From a checkpoint of a small mixture-of-experts model trained on Wikipedia: vocabulary 2048, 1 pick a token.
Below are experts of layer 6 (counted from 0) of a mixture-of-experts language model. Rows are named router (the router's row for the expert), up (a neuron's input weights, with its number) and show model dimensions 0-127. Each number is 500 + 40 x the weight over its row's rms, rounded and kept within 0 to 999. Numbers have three digits each.
Before each expert's rows: a language model's description of what the expert responds to. This comes from a sample of Wikipedia text that the model never trained on.

# expert 18
It responds to: Syllables like or, ir, il, ol, ill right after a word's opening consonant, as in Firth, morning, Following, Civil, Grillparzer.
router:555456537440495483479511520492521502493527457446476448488437535595494425442549463438413436463482483508537512466517499447557493521539503565442470539459536500486467504515519585516495469472534558498505444492479455514428438451413544466455442555470531445531471504505463413491523510447402507488517522482478439475530513541495487539452392474502531515538548568583568512471526499476531478445517
up0:490476473514498469564569505534502508548477489557526528483523522531528515552506511593558505563448556444502417420522490490550508541557473454449497498458504536529486540565464562498522505488502593528496490475470500465500568476532514570500505574415443508540455512524445471485497489515462506451514506476489467554476527491494438563479506474561525542556509494512479459418534454535521415437528
up1:517453534596504522492473503538563479478538503541597485463499509561470486480518467471442536482475508439427494409549497489457546462498457532505492476467422521449531545461450445514516529462557558434485446490577478483533426452499489536467464469560474597519459510519442593521494513534471537521535506466531493463503458486532510508514495409525501452495557544494487544520505426436498489444518
up2:499553568460520499542452498496472510490482482521466510360486497483578583549486525575481489528501565512504442445522547601506448446515439510514446495499507497578505587581463538511532528434441546559534488466526473509484508474500542469477457573445440536566495497495451518529509465511532486526495492513487390431520471540516398511549491507529473559459506523457526447590516503467463518435515
up3:481542502474514451539494500515494522544524434504499503505432495490497467514431537509574533479457472480530544580512550495518466516544531532489556464416466407466489586527494517488547480496524479525553450412516502519465545546632466494548524490488521464505563507515475555583555472503516552482509510477506485532541528476534515535539495497454596483570447585501553496487435438494480572518473
up4:435535488476449463485511472521530523544479429497551564400503529538508586582446439521474509466437440493533478518486468569538487560448456510500406462481499548520499583455493601495527477551514526537507549462529540471462482455435456526429484468439449458494493436416407566527473547477510400477517520473455528449493520500492436556483451453522526484482596467504487472462517541536466420449499
up5:499534420557530455491566500537485509551480441464455480503477481545517479468497499403471430520506519425550454534465534503481449526479523493521522547522549462522500621510521602519463521547444466416493487433464524442454434499450498563517505575460516458525547447501463484548514594548466415555503519491497508488491467454456437450437436494392528514395563458521542505492451523509517526511473
up6:567556534497549448529424550496482514457499404512500455583558524499493502487564580544444499486538488443522547480461495424503496516487507566473450491424453446546478500611583507483535424537465516480468579508490495571455503476529464539465540473538470505544451528525515502520477559491495509468507558515548534554473506540597543527521559501553586524465554522479524529503426478433552527596528
up7:520420465546551479592520497487516454471491517457526486526605547547523522583524473529498532464452497501476512509498473524543516518515543420516449557465407482478530508478505474526483454555503456507550526460514572548437518486473497516463468462487551459568494489444377539496524516490502427532505541483505464539596479564481477468499512477499510493476519419513500452484473512475553568548535
up8:464542539435547508525492539520543470486502449532561454503495492434471507501544532506551486449512530480519414472534481484477490430479544578491458522487497508490473474540456557493539491522495538511456554471456540444495542493519464468570521537499421543536471485525466518566431513482492469496475567552467515441505465544479466552459441503468485490425469580468476529527524631456444556494568
up9:456550599447450490462471498476460440452571451485490540481513486481510476536500523508496489423453567461527521522590541515441460466540498569500542500449482492536476489539527538536515469499462506577547472468473478472464485560570542478514455483523569560569545554541531481559545536581483477515489494500548435464542477516480500552501471462530502520499441485467439461536478475518494566524561
up10:498504458505550480518512445478521512467515436521511422476525517533546469444539453485502498505506513495523490542510541560496436533450461567435479463486567497500451517552513532606519457519515474471460519469490470470416521463536515604470450486468482540466482502540430486542501518473486443475413461521454519487433475494488441502529477438438543460456599461472481509493528488468510558513450
up11:570485455441518442441513490492515486478502486539525449481448474567500511536592409465482437453469535461499473563511509509483402587502519587470530503412507538555484593514436538524499565506505481503434479460490513541534536430489536503420535481445470462509493481441469469481513509517502510529491531492499518492516489526517506469447523448431459540485603532551493485537478506478424487553465
up12:501553534482489489488494488513403577445530468520460506540542567502459418497427447506468564527563453505440508474546503442470479505498412541505454509508586505554519464519514509504548492530414491525478498539526389531444478430500449463485529485542476485487506486518467501486531539470476508427472524543567499445483464439573543524486507472440520598500538523528466417506480463552472515513513
up13:493551537439490485509515503528498525502479496539427487477517541511473523541463430532465509551461565458466384450472550489495498553570487507509476529464510497552477553548496527561554516470454522556504515470511523518502500443495576488467519482423477531488458476461400532475434448501491474449500451456505487530489514516545607594501441471524531436447475486584464393467498491479517452480504
up14:456521472409521413536520585553430462517566480512511476486475483505482540533474530562524487526548508530528516559524507544446528494522505528476474435455488445524452571533487536539533424517465491547472479491507555476535526484541505469438464508548571490526467534575486526479528438456448495491491494440503467567578457461569478502441499483499578523566491550510435528474602513513498417502538
up15:598494463485477487518549529520530426509462469463467505501546485557487434455514441435500467445507562481539512488491532557545565520436496503468527459472600597580489509514450491529490518429453501440502524494551545549499517512469494544492521499483433460488469491431448508492495514510449547509466512421459475538518462393510477517555479474508529514454525508492529476474572491512569493441503
up16:564440513503490518475498459540382493489497445494578506490465514549461485495464473489597551556443482503499459570522523487505489463471519486480465501533489526578448513496508575512527510547430495539488519516498477552472504418455495500531521498526517468523501481551465534548561509564449422441548499515489512527521459450501519509527515443471528534513559525449547395525479468502531598484500
up17:489528449437433525502441502466524502451549506508525508424452504508511467492489473494508409548545542513507397500470482547443470526573445473459516496458505531577540508522505525565556515515470504460513475432468501459458569487492513511484489507412507568495513531552494512482469552508442517517400539569483425459574521504418512538466533438481533509473517513529612537514541442533511554483496
up18:488510519473560438464506532463470542400515527520520498497496505566473473551480386501401494456524529495474518540489533539495502510486488488451454510515534549477504510531433528497487469422524493459511462493546525561499557465485463521455490541486466548516495512581418499544537543469479511516502454475437401533533494488501537555510509486478557548503531532482524454530506488478510516459461
up19:538449407516510538459509536578439462523500502522476487437504507546462459534489525378487494482469450543440450517437484374520492500471427515557502524490419446453510583493516546539481547541510579524545514470470457494466458433508602564447489526465469561555507522529448487525507536546493543581518574502529558565554554509424523562451506437472470476561467530482471514455447447536561483567510
up20:496531493464533494515442477466576555457500454476454535461515503533476461483472512558499428487447512476549585525568465489440416462476505577420498504458542498527460492530493522526565533537495513426529528495497531475497470518565459462468507516531444516593532450514443474487508496468528539444427524399439482522484590408453483606535465503548524552517508448471519475521433524465458589496505
up21:521436464411486505433512499573517602540513532549503523499470497564484430490491413545423521431486494457582438525550462458487501432568476474479473487452510527474511541454520470450557492435481508498508478543563467527477456466466465484484518480409528495489506496549392504520457546479505523519515581488495424581476504470558533551523456478544539509534497470457518527499416450471537434524442
up22:542489468392443445424477543457442473487513489549427451473480544506516457483540482513451472367492495452465463444582532406503467487571560484498528496432512412535529525496503506497509470475562483496490484482485438511476490493467504494499461494442487544558478452503448515517547525519476485518447522489483490443508443484556439461499478465499459477517454498492480466518532470500550502457385
up23:524451436445513567483478503488537521490465526536508513475501492466515499528435372415450470498561509511431437415549494556449460557499446536540459479455545491474601489504546558493550475516518449542503524506487485418466552487474466544484464526522509533525372465481400506536454485494524487552502481512489492432548488533556424458465533442524529527508524531572551523424542519572496486493504
up24:570524479502486481509593501466475566460498466488543449528506527498417436436358585472489434532501493482565480481563497493472437431518491502394459491486497426509403533454561503567523457495522469489486581449513498481520460511468482513533476512541456503563509478493527500513500489479517524499475589484510480492569526466542517500451464500469456533555548481489459436485501483518452453507496
up25:580464496510460530485490491508475539495529426528456484485494587510435492500490427435511486541547529485551528523535465460442464460510519542502447461478476502547481483523554526503558519505502532495530532419522457461414385522485543568468561425457531480469463535538536548534536462490459505530463470537569474522445493537560433481522529435433466557525551521496458554511507509498442483470471
up26:526458534524462476472513539524463527601470509501485487491522589572466538529511412458451513579493494485475547400490516445484493530518524510480491469493543526462503508583507483498486542537442531492499553479522460501524486463428473495483550542482481505536495468448446457494399454465530504458499485537589405475521512492510554446472484447427557485479560441475533454527519570489533428485481
up27:529475492496423529443458473446535549522542511474479493491564519471436555511514577417548458519540535528526491477513543495496467522546532517478442518466540526493444496489560509527559541460539503464546484551414386508514553503557514479504478470529457526503541449515466496486388500529511476420507535515537469538549488494444497514541478516505479457526518548491456525501448487475494445532508
up28:533558547475484451498492499438449505522513400487481443514484526478504510546452482495484468439504542502502478554479538413515481444545498538475528549497499602484427483516511411479499515474516527437490529399507496550445571520475499454531522494514518485531459468446415482510507510471519447484458550471486488481509479471564509502580527502492511516501516543472503478522570443563509516520481
up29:510525577492455512432518486500502449553498497411498515490493540483504464460599447491539455495500483514425435486499505431458486467534493503468571512549535472592524511451565542495536528469475462669536481484487484500512447442506456518519509454462515526470513504504484566519574534518545546476522479574549490514496501511456517430537539497474502532537449573546445568514483469464505529511479
up30:517512511453465493531522517494471524516533487464547467493467441535516498503422537506436491581499513534534510468442524507501477546472498465509385514452470496491518516487512552535456473466479455563572483545550491548466421561493543507452471534507568503534488505513448448456500531546527530554526557544483473512502493461520566508491448531470569520559476545532479473521414422555555550494520
up31:542453489478535495556497519511497576497429487465444451467518541540433450515576449512466460529479538446444476534522502472537491508449556491513466488466449486521519554459519511506517535555498546470553614485492521546487553463447508530425490543486440539589513527540468508538516567572588505424513523462491539501535506491478481533560483470566538477494532513518529501553519518482527539518509
up32:560508493541469449501503466567531474575506513496496458561501505536497535542497596422473468453488571574480422418511546498544470470568465512459490459473522505499470525542569518432530562430497472514465539525513499425513516553456522512446475486448544529558516467480446546462533489522439567501537488510547481487482423536534474479553541449468498456552551515525444508575531492525583612523503
up33:486535582422532539535511417484541517496458411528483409481480470569482475518492476536505456497513478455482489549505520455474443548537533585515423482494487486481484491548423494481561421556492554425449546418459533561523489485502523556505459494493499511570558451466448525561538494510454455570516535465474481507478493562536536536497512489486499574446546527519513504553565499517515430435483
up34:466421531485466506533535446523408469479440490505555510452530587561525471527562489434491432466535458512551463482481476549541509535526454541458476555472495483458466546554503500509514508523506519457545508426456522521438587505448474524465471457536486510517478478554559492519517535435524491539489499542480430508481453524523483493421517421540538490527436495426526456540505490434540505496594

# expert 17
It responds to: Early syllable right after a word's first letters or a space, e.g. al in altered, alcoholism, half; mo in monastery, Model; min in minutes.
router:488422460496480512568493527561467491533567458582574473502502496591393455529525493520553437542481466502473545513514486483542444527452487550538461490520467448549488498469485555516534552570490531481519468459545535536519538469482592527535479433474458497525530482531465514492441542483465528527481470548458475513472463537476484494554464480531554455474502472504591527553509406478479518463459
up0:478480546486504472479543480535569495487444487557544497526526402472454452475599559446482405513542478434490446484498458453528430493486432590546468546474526557464501523483447518505523496530514552546457536466506456471454512514579510536338438429510525529503456473535455488448543482537479519538446476501497534490459422484469511501458554455504520486481495559489545513535510502513478514509474
up1:479507533479518539514435537436482537469456447522487535479478485571492471517504476488542513546504567518484472471475477563458537568485531529493518547479476475521543476459465539513538470453476457479446528424519527455554573445501444505519492486546517566518466424549533431450481573490473474447458467485505449530533505456460516511495477427507517578538516518469565492532489473594430553420518
up2:534479557493469495498499528574540578568511495533506445569458554521449436529613452499549550486470479499474521461534534508481467531430502522508550529497504476537532499465515569568537487526478492482494512496505438504489539488465559495486623494501474523481563524525522500495531448470452531539437494505493535486466435431513427499489530453457509498503527528470499573476497512487456468499536
up3:494505471503512417565463520454517499472542383533484517540531475587502458493538499523481498498506481499512504486550432543472471482538508580477470524494579491610440569462488548599466550529415540478531442464496502545497502471527500550506525563508481501547439521540458507531497561551513492488446515460549468465488559458501484496460481494516511522418535491560536524461469571481496451507502
up4:593519511490510477484522484484531520450494502481541473532448577448454488499537528531471531528430585459625474416530491411478526474558527463447432492580530454515515491500502483492515478477460524497518526478469502485533464501465497540539432543520426487503418482509448508527472549503559566523517518402488515455422472469571464538510568494475524489501515451525470427503485443464514532536532
up5:542552489409453494490551517543526507479466486507516488508539559494516429423507455411478519454489521429529408423514493498512465472537482525502478499513483478513488486472511460490482428476426506516463584520530544472475439527489518575435451452486484502508549460514432477449520508464582576437469576471472496462462463468509521507473461529500555429564505481505463453475496443459498523486444
up6:516518479486468494490464509513557474479479446488557442496493530499406476481580497468516394409561482444491506515454486544497478519488447603501505533530542471450558489508531564483528501460505524505525560505486450459421491501516408448433539396456433463436471480489523475531527599509535458502463481542509502501457487516509418523488495478435497539544519504469490493503491491572466485524464
up7:537496467487539440580458496508542572482436436535515526466442562555496463452570509489483508470523502496482535579510575522492503495481530562498528533477497478461516510440513521452516515536486487450448477469501529443454522471566495549525503480517498556517483504505525548590476501538484464508484491547502500445500481510455514560503468463485505541495512520454511458522420503542498515513534
up8:468574513531511489536446496440516512567492433526490527460516536498491553526574511470461486451481530487526529542456468488489483511515418515483406474464539404515551492525542538473481503482519540450454476489429479557517480466428513496493498454579466491543468485524498477576516452493486371512499482503567480491435511554462511544485491458476473466474488520554582505577534488475476429471564
up9:503473559523482465561495561490447521569452440472578500518451608487514491513432516470470531537496485445435527446597538521437555544529494465513499457482415564517478438464574536546531513455423453441515525434465556505484464478494522509523553412444454491532490552500558489579438502471474435530476475474554537486484462475543522484478474489468502545533474456548455538494473422476490482439463
up10:531441480471506446569524491508489511532523436513516455414471489519428517494458491504481497494560581549490438532527545523456499431469431516485513506448463483546462543483500554544495495485506501500516483490492559514512507486523585583464531466425493516521397529458493538493469471520420495550508466493465507473542452513552472532486392463454493527500521520552493457552528521545579523509516
up11:470496483407477522455569538529517452478485517524508450559441450518522478519497518495517529474541489477425520448437477520534478561522587554473447459499467535504459506464479567505586528490537444537545461440591430558446472493512549463545445556525533514542482460509489454603477558516514542458469541547518457481480490453488556501512444523440550560477458506526465486516409459515488501445468
up12:453503564498498440560445522495533536464510491521571456483458527542480491487509550513481504557462517435511502421493475503516391529518504528474523514481507491512491424530522503507558556445490479493533532488511496530520555525576524515523464500554482532480441506609528602491551516520518554486541479536537503508462535511452419556461474463534454508428459473514512490519407540427461542465522
up13:484493483496451470587532515522478407530474435514549504539511517538479547552485469590504533505506492525544502504485485527489413560536510530463413457425554520531491462536506583526561505487430534564522508522461523570482537483561551473488517485527429542532488574554532485498433504535516485534489498523542450549577495483485486519492457446553498489483499471539441474515532465527547478487541
up14:519482521462533468445510550522546467535508478514566515539494568524471458515560506440549533507475463530505481530549500456521419565539553578398483532509472475511534506479534512519520435528497476477522576462473490512477457493482479527526536495508463529536499458495522594514557487490566577464549557497554445528509464500508528485458493515448522566491511513471447454490404454533538527582470
up15:507475536533499514548511502475467485549467525445488462506558476511490524527551561537519503483462635515515507475583612521517506565469453456501496389463511494531504481484538463545520573479572493512518517486478464553535547531475553533494493469491570465481518403521550501464508535602520527538525570556557524526491498514503473526489502432466475512466549450485577547564478468554482457551502
up16:546445517484478511454529401517514538496510495458510481525598481532455531483533408432482499486577529462590515514499558463534467518456436618531545539519431512470520513513474507543498469493543557510460564481478437479476485468541511458474456442453451522570503511471533453480446453465516487474449562453501436526564479504521505552474492443463548549467563501467464481487513548514510531515453
up17:557530618543490504571438474420465496498520498503447443449510533507518494507480521533453428459492561554486497495516498528546531508514475465597474457442443527503518492471572503464513527494498549513514442487488457572423469509434516488478446498465531510526481464500432426478430478514477483451469509501579452484459550557454489484483534494504537533477483508493501463530516481447563485415449
up18:542550431454519489486476439535461492548570466486447460437523468446491457481521507422529489442488512501516526515436519538475429442535474525516504516505529477506477446501525479557495477481495450439470526503499458492440454471529446486490522481514538491473439541415425397523529539513497502452402519508469500459552461478509449503533491488495434485551538535554520450520493531541543505507462
up19:491519520473468447590557510558521468551507532458533479505542478661477480481486535502421439492467459490465439513514454490445559553498502506495493482497498502541483549516533487538490430537483444506487504428518490479405478473461464513496456497542525495482502446577404549514484479442481477429512483495505525498504398473474490532510472483496562499568505537528431555463487445493575492434530
up20:573471491515479481552512490478467489463512493459522497476460525516446450515555462457513476499473459489542493495543481414481468445519550547534603534512529486535483512458478434504462509508484462551508488558521503515506470514508478591466481514513519467508519475495510582544501482520493496489478543475533456508444456538498520563477478468480488551574516505505485440547446483566554525473522
up21:514472533515469474580479461522480521503528415532542419512571529518479539528452526485538479495537486548506560569521544521508492539506480505545503518507484492510438530559530566525529482479432486482512608492441479546444517556463528521474444524475540507524554480494489528599467496536524471500450496513555498479536466510533512524485488489506565502399531521506377500552469474502584556475514
up22:506429491462478513497537510593562525475476492475470514471574526534451535479478479450501487495447550475509460477518491481561508515429472483525451526500478539472452474510509504545511501534498544503492440522547480468483430455524464537459489552529486492536508464501489590514484493535484497553484505498513526475483518514490489536435437425544536447517489537591385477514568536515546540443512
up23:493505482498549443516548512494533530531505497506522454544486466591487479469475432514477459466496442483561444474563459463504444575486500575416568471535494487491497520489519506544526531486474461517492456459492503498473530476460460513440533452510501524487532484491448502467422509509507550519459496546501473543508464534514518499374498464483609588554449492541510502471418407510600479401509
up24:494567454494478533553448544534486533454525474573482541469547501410571480491547557524534494503492528529431517446442544548464469502493418519553497554418528494598539558492506532511506509510441487447531544422438355441429529508519552474446525484498540478527454507543512466488523502512468498520419501474496419370466544500561499534479471439505578548426553532503535511503412491535480516535500
up25:545456452490509428471531531462435492496439419549523459432416513590444459526493494473488527536465488489490524531481600562487449524476511527477536486478517523440479532447495491552529502516535531469518515455479446484510556451567550513511435438486465532422456456513485497510604476494506511513523485466536538452518459496449488479501532457477441528491510470383538531528523539496496549519516
up26:512431485425511449500488467547501484574497410549467483453459463441531549468590491487493518499485463455545526545510462573472425502493561546505472583447581487592436542487501541485585530503457518528485450453472486475524522507528459453524491596454512491497404444477586530522538514500489427440514518528506459477555546519512513566499478495505499548485542537507517515485440510517535536426464
up27:544518429483505439492500513556500594457434511502489463505503451514467464473498477517488474505502517479458469522572452546465501498443563492546474509531541568556447496440505450507506491467489415487555490464484553492513489505497486482565559480491485489460478555509487509476537537465481582481522546504513495486540537472515580529484530464446505545577551479499477507515575526539499519512400
up28:515493486484476483476507503541502505512546473524512483461543546557471502524459428504459494542474506485495388548562490520480441512450536522506465478492437564508462541516479465549484450519484480420468451410456545476506465487416456513472535488501514466461503474432509505531519532469468561503477485463515494378446474516545495508545476462458462574481489512461579499541496542481491520433483
up29:499481562564464502541419467435545462517500428422518515493565474537543539558517535537459477494457519627488492510517548561486465535481497519491513509496538461443552510541499509491575497515527559528540543405457518530410489528566584539524536455485458570559430544541488554585508488544538484529476489427599459494433587545516478561476538501466536507489524447558519495578404463509534480435491
up30:504532494530428462484491521535479486510434456471492481478471462537555442548529466584489458490472435424434494508556484547460414547500492571514562495503599556512422494529488516508500520489423576535569450422511519531455549498523530571505551486582511469550503514513474568545403539484430424467524499477501411524554462502523436497495520513512416488523461456520491534487481571469513518495503
up31:452525527475518466484516442445511582490503504540533466469476487449554474473509511510496457540425485498530490560583502462510491524489469470455484547541529493497502497510505484515539471457443505497517454443467559506379507545595519534504533532578470517470509511528455504521529548528510529535585519530497475481491439540495462492425534490475606570597516461510497490450475407533419499451509
up32:570476499512542470505464546447508476491487469514534435523477511545448411437517458456475483522516518473527468499507557565494484521478554556533484466520494506450465456524494501493546524472499494473462515461508520493434455541489500517480609382472549457505506494449488516510490558489466449525509447476500546496456540480442509484507492470467559500508565473415505483472518467512546517445446
up33:525479517467544510513481523520470472490502498510401473497555449613451451536480412467554451500597473526464513527473499530585547447527498483499492507466446572452520517488480470461518534492490469488530539454504512511560502496510521482479558580437508508505529505455477549448504509486475458477532427447534538445451429434499478429498515446451553473453503520523472479465474491525539531467474
up34:525503438464498475473480534414521538498518456546514433501520488572479419512548528518464527457431542463491533480538453510472535508535522475535550483509574497515484469449498573510491491464509513511508419467514474522495567503493513551545565485524494485539492514542456499484423587504539412512467553438507442486505505563505455543481538452491446509531580495562581491509475481518484343523399

# expert 31
It responds to: Final pieces of names and plurals, especially s, ton, ford, burg, shire, in club and place names like Wolfsburg, Huddersfield.
router:516479515494530488556456456515404495460504515553451445521568454503438582551463444559488506501563494485515518478460561497436527550444508559477451521461471580553486518429526589537580554497488532457507539493447468562525481516510513507490503492508501567511470417502487578539508494464504490431495505442533452451507528482541475507459478427445522532535550553445507515496539452507548529482454
up0:459471480463523475481527521537504464519503504577519406481535470536531405461553434461450488467532481491498553450456523492525509518557512497512390470454546468547424564474497518522526492560440538488540470469455476479498568483545485478435476476458450525539470482454472546586527440483457547470444500489484488439541517503459472490456528487527510471599537495513499493472526479514495512465449
up1:516576558453443506490460479431502440529497439524508518507487477485494522463423516602479470539457493488501488445536506623472512529496558521509492544444549531539521609521452477587545518464466474459449500437552523499471418536476602570522537429475477564532507527495532500546511534477641524545504533568515483501460533456488458546501462482435552504527560488473440480531557395574469474488444
up2:548487536483491513540510456478506502503456451587495514518550528472454482490508542545547470477491487533467539544565503564468476531480532507511494438498477538469477526481456457491513546542517583460498493522535485446536434543507482537478484515498530555543492519567468512542531516463565514482449590492527520425556480530557517546446525505450503481422497413410536488577489395519447547512491
up3:483590438506559468494516522526455530465508518485448551502501471540458518538440428534530493468528524532479485511527533488451484529469465508453462526436438512414509507484514550484454532547505483527545420418472452520443454451443544471490502583493426538535464468473473484463480576494437492549491525508534478481497541523488503511515504483465499474508489521562504485538492488530452560472545
up4:554477540515479505551464431433524451464466457573547536547555518516518528510509535450498517421517488486480497436466538489489490506482522552482501544506453519554542557500482555512523508520500502592519394470527516490485513466553552491522494473513495462442523499489505541526516497493475507425451557450543513490479480561486437494489439424528471461589556482495503565523536439528495503426543
up5:575581496454479454574482461493438481499548462561525467505499488474480455454577502555541532539532474504558537410520502417505554503513518483449478444447506414530418543483584527478498552547434548519548468474479529577547503497491477460489443462538557495546439521495496493502568515428529406510422538478522517457573507513563486509476520487473463467519591539463573492527488485496503472540504
up6:516507533467498481564503559454455485425464540542533497572499510513546529539467440506527486459519456441582483484478487555501514531513539493474511540445495517535532531502499556571545529517470480488442525493569483481523560536465575484485504546488549488495528462481458502512554545503518444557476472488486568503519451492473451478527503435502511540472567458493495411535542445517423496564567
up7:562479451471442474543506534512540487553493488445522413536540511515481517467571511533529508533568523495463496541496502501531460538521487566488496509499442522490518490467501524470569562552525488493559475555461499507502468510492557562447462475560471456445514468444464579502515483470528460497498502430490485458488491550521546451460517485524470492482502533470523576508407560560479500561515
up8:556481510509447449473440487438501468532471484555539433427516538513503436542549451487451523509491583425501448506449608474432539585481504534427510471485525417514458481483524554553515524516471472429517523447482541590458486476489523479449513579481490459484464550484513506492503605547537569461446518441457492502475530517492486480487475519419526530491502457436491495488519372501487504525491
up9:500469376519435528502441463529557512488529509505447468506527484512497546438502584444515444481452594557479406504504512488442486590540504488480441516463500519478497503522469543497528508499468505458496496485482456526533533520503479460545416490449486533564534462444495523515493501532472428423492499492538470540464512462546517513441465494479529551482439534517516452549467512505536462467462
up10:513601634408529497503537527524485545505499497516485517475487535523397453454525515425496401505473507560566490519524465523533475556491439536411490533534513554544518562489457552561517554435517535458530475500520481532475510496528455504503503531526524543576505551567515505534494533444453612454481509439510491479552538522577427509503491495429511478460483515502509522554461466524521537539469
up11:513510471472426496584492533500512412578530428537455475514475526551422489506495498536559516520516565494603471477610519471467517501556495509548460508459540483557501516506488564425545555457496504509517430524492517450462522462550510515474576394430518458554504466489490511498487455507428553502529517467571456537476470559501520541507592464463542489493596534552527562574488496534563500520505
up12:597454527500439505547520524531588415542500479518466488471463530529466510480471440460481527549492499464519447471500430536510484555536529486531497487482501488595519459489581539510589501555499509492471505523552453448535511443485487517455503521498528536470497426500492495509432462457466440528478450479518431549499468564549497618496434421531487458589499513502494501486519464507553519578463
up13:538532450477449482527470519575428544599522511528428426535523448521356560532501517489500468494577536531526536476588564430512486549490458467494497425531509476499438530501576525454578471456542493569505503506502471492547474474542524580539504476483495571567400474566491519511507455558535505479498500470525464551525536499539456484467547481455476515472512492540502470572456481495406489497446
up14:592468547502492459541445522483515525546459494573521520487580512542467508490489501528483465496463476578533536439585517531463464489505589487422465520524502462528535484536596507533626511510480587532559536532497492498550554478525518470434481540529467556527458473499452496463521484442574431522519595514527545563471522478557533516454502468436470527555480427552492462477532444435494454468493
up15:542461428499461489472413480509478558494467522627508493501482487561469416550504533520483496554495495524508413400475526571552509531453485490462476459514499478491541511481492530540565605470480553524484453513513439436521530503487494502501373518504516551497450466528453571486512465467535401488488467492528480517484476452571493549488499451463519477568548476508521508530484514556482512459459
up16:600512488503544420507482457532452524475546478593503444440506495510494470465533535513566534444432538474533499444494489482446490505492441501518519550493440497514483473458514501520555481495514538593470476502433406533521471497560553499467535530453493491502428505512467474487462524462581568506459478457582535475503529446524487503451515442451617459528518521499476433478525534500473476499420
up17:458525544516507423553417495513523479462536489509402466512530435568488558475450443521573513524450480509511550530506495601462481431535506506492525503471482470493503506428537585506484492494508437489521495498485456506459499477429559493588530528538497510473461538474524487445549520555493488493514601558453448492517464514498453554484526533487515496508551509492543476441460576474477514529499
up18:482473557508475496531521518490517428545424535474566488459469538512462529591519443448549515467447502465402472513638522476476506501523548449514513469493477538507453520491496489492507435518480519467536536501530497492496507470522483518494517519520518440515545461516466501508513487476427516527556565458484547531560495575451445472465469503482447488532512502529559558555487445499528548466547
up19:474514489511449532496452468499481488480578473530473472528511499566448479489469498482423450474489488437456485518490563491508492495525406527613500490456519494545495538509508518533499577446450515487472522464490514602491535501511565476511475528514499493533468482491482490501423531538478439448450499452473450464520490380522490544526486464514497439495554555496556526467488480487546499465434
up20:523510520544529521564496459612468547528451545477487448529563525484477546445439506536501414505456511517528509454584462510547519517509457451464453442537396547504521500516534530537523526504474546592469553513468508513483484521540447546506467548558546442516494472445459493573498526505549478436547585509489428486488461495552492602520436461569523476505466547490514489475583432500516541522440
up21:511493539531527409530492487447497586458472484457523408490478399562485542513440505483491457580452466479469485546507552530471503480419524573472485553507544520525501538470534422545535492457461459478568515441498477547498458508501533532541544563494492551493533466529438556561414500487525459554489501494524516494476531415599495540482491528479564630534555504549461466476500389467504486481550
up22:515491533543535489595465519555493515618452487474507493477518491487513451506442516477499365408440575510495514506496491465426475496499527485447476462510453422487492495494508599505581513528523583577450529463531458523454448521433430546463459540512498596581577551468438493501517526486492501494499502454552557512610477502476427526498446543520559496524496480537557461541482454559588517488445
up23:530485534551491468545525494549468517435489502523508453517526454521469479486482511433530424452616505513493531456506482527483511523436574449491541466512497508459563566509543475472551591537461480509495541560473583566520563573508484500507460488491520528534436478432418570542520485513532429516452451466586501510462462412567424529476408450503497483465450481478539530509538443559473459485456
up24:464523456494484474513416486496504530489593500498495416489476513590506543502488604533469447498479562474465541477470552503524501489551503512524540495394488449506506552465517511450518580484451473470519532475465464494463473498504466462462503552542494521512477520539496565551450561565478464517494506466484394470514508500530512535456452449504543458508553540490542522531534521514581525399412
up25:503493559544474503506457460567400450438547464481524433522492506432418450432527482495416461471491415496478498510535537556496511453473525525490497541457500488510439563495479493545528530535450555538538541499432448465530486501484540577425522502499446519525512524510471587561586491499504465521514544569516573491507485567462529463468506514416515493514482526471523456487504462539475503447428
up26:538535536444445444467543482506489546457420463435489499446560538516424496469509515449476446507465427512439472461457433469476451514504532530446524573507478543491408523529559485521543517532468520465501489523444464562422467528439527507438522506556482534520586545498460516453509502411469481506471525573502523408514521522597422465468521471488535528478487507490477467493433438503497474510522
up27:536536524451508528478484462517512513476459485504527558487442523474440547583549398553560461440519466421427547461517485478588471516500629561494419485444500513537480475457516487518483475494529497519487446460533464477521520440545520511501521554518578501463467529586443492538496567580580509530445520467562516504528554474472407506498514457539474526546469549531524529482450492550519501544455
up28:565500535504505468512543531468433506477552485607481428491495487518434538510463469486494478530566529478593542516508504539557495521480504435538475494516550510580504484463461576447563519478514496498461477519509512532509485507491592453525421449519526509535554539583487484501536464467598580539461500471501565538535523502430407495528528487484512462449547504542532489566477472507468512570499
up29:503467494540454498562457450513403501492498532494494456451532483530556485512493565520515527447426518487514475463492541481527545498502492426498558516539576508478481533531459480470572576419498520486519527487508510485503476504408584503509516528475516574524421498534488432498508428524577492550458493538595456569511484484498458474450467489508512461497496471457559513498541514505526517481487
up30:459590546452498490449466410526498496468488543540477533471542535470439411550500483545502478570444523496487539516500506579521452510595520548439530590516491475621454486459477574490525565483569492543505451473483471505517471501487499505538466430492552556477482508454507572531457503554564505471360527522551410474519514453520528509545493514481496429530530509512500478548520514546514517491457
up31:564488551393466493452431481568522501515458422523504439451534523515523544511469478494478465507499427550503540490517555471489441497500550407469502503463483461498548487492540489480512526485484462514592501463485504511493501497489525531510497483519533514498461557553507500569528509503525470537484547591496485505470481511476507554488441407535469619459420485546480508559510375518525497504523
up32:518518478523536437474540460467421586505437513555457475461496497563467516487496467515480407465563466454465431535472456464540514508463554544495507492444521530501522582507531488440447500452402503458508456483477386524384486518445465514445490497446496528545470506537494520546522549550441495499461439535586495425463494512587524480485524450442516465466529460517483490450520436536460432491489
up33:448467476428463475426492476490417449510488516482513460505505544434533504529559454485426459460477508553517508476491501478509451527531539469530458439536561522544470490492551462450540588534497486452488523492499447492440372514523524518515471380575495528535447497499458535435570494520489462453545458500526488478543448483515449503530478479486482616495460451583523519464513444443571511469448
up34:544484508453556501500496575481485578477502483535505480465506456539517473562498543433551532504463512434471485463485431458518482521504465440462468439555517508439475505572493598526494477499461436541549521546514560505515474468508490489459531523491460487560520499511437452489484539462448467498528483472544532552534517491534501481397506500542528494524525555476496477493496477536460539535527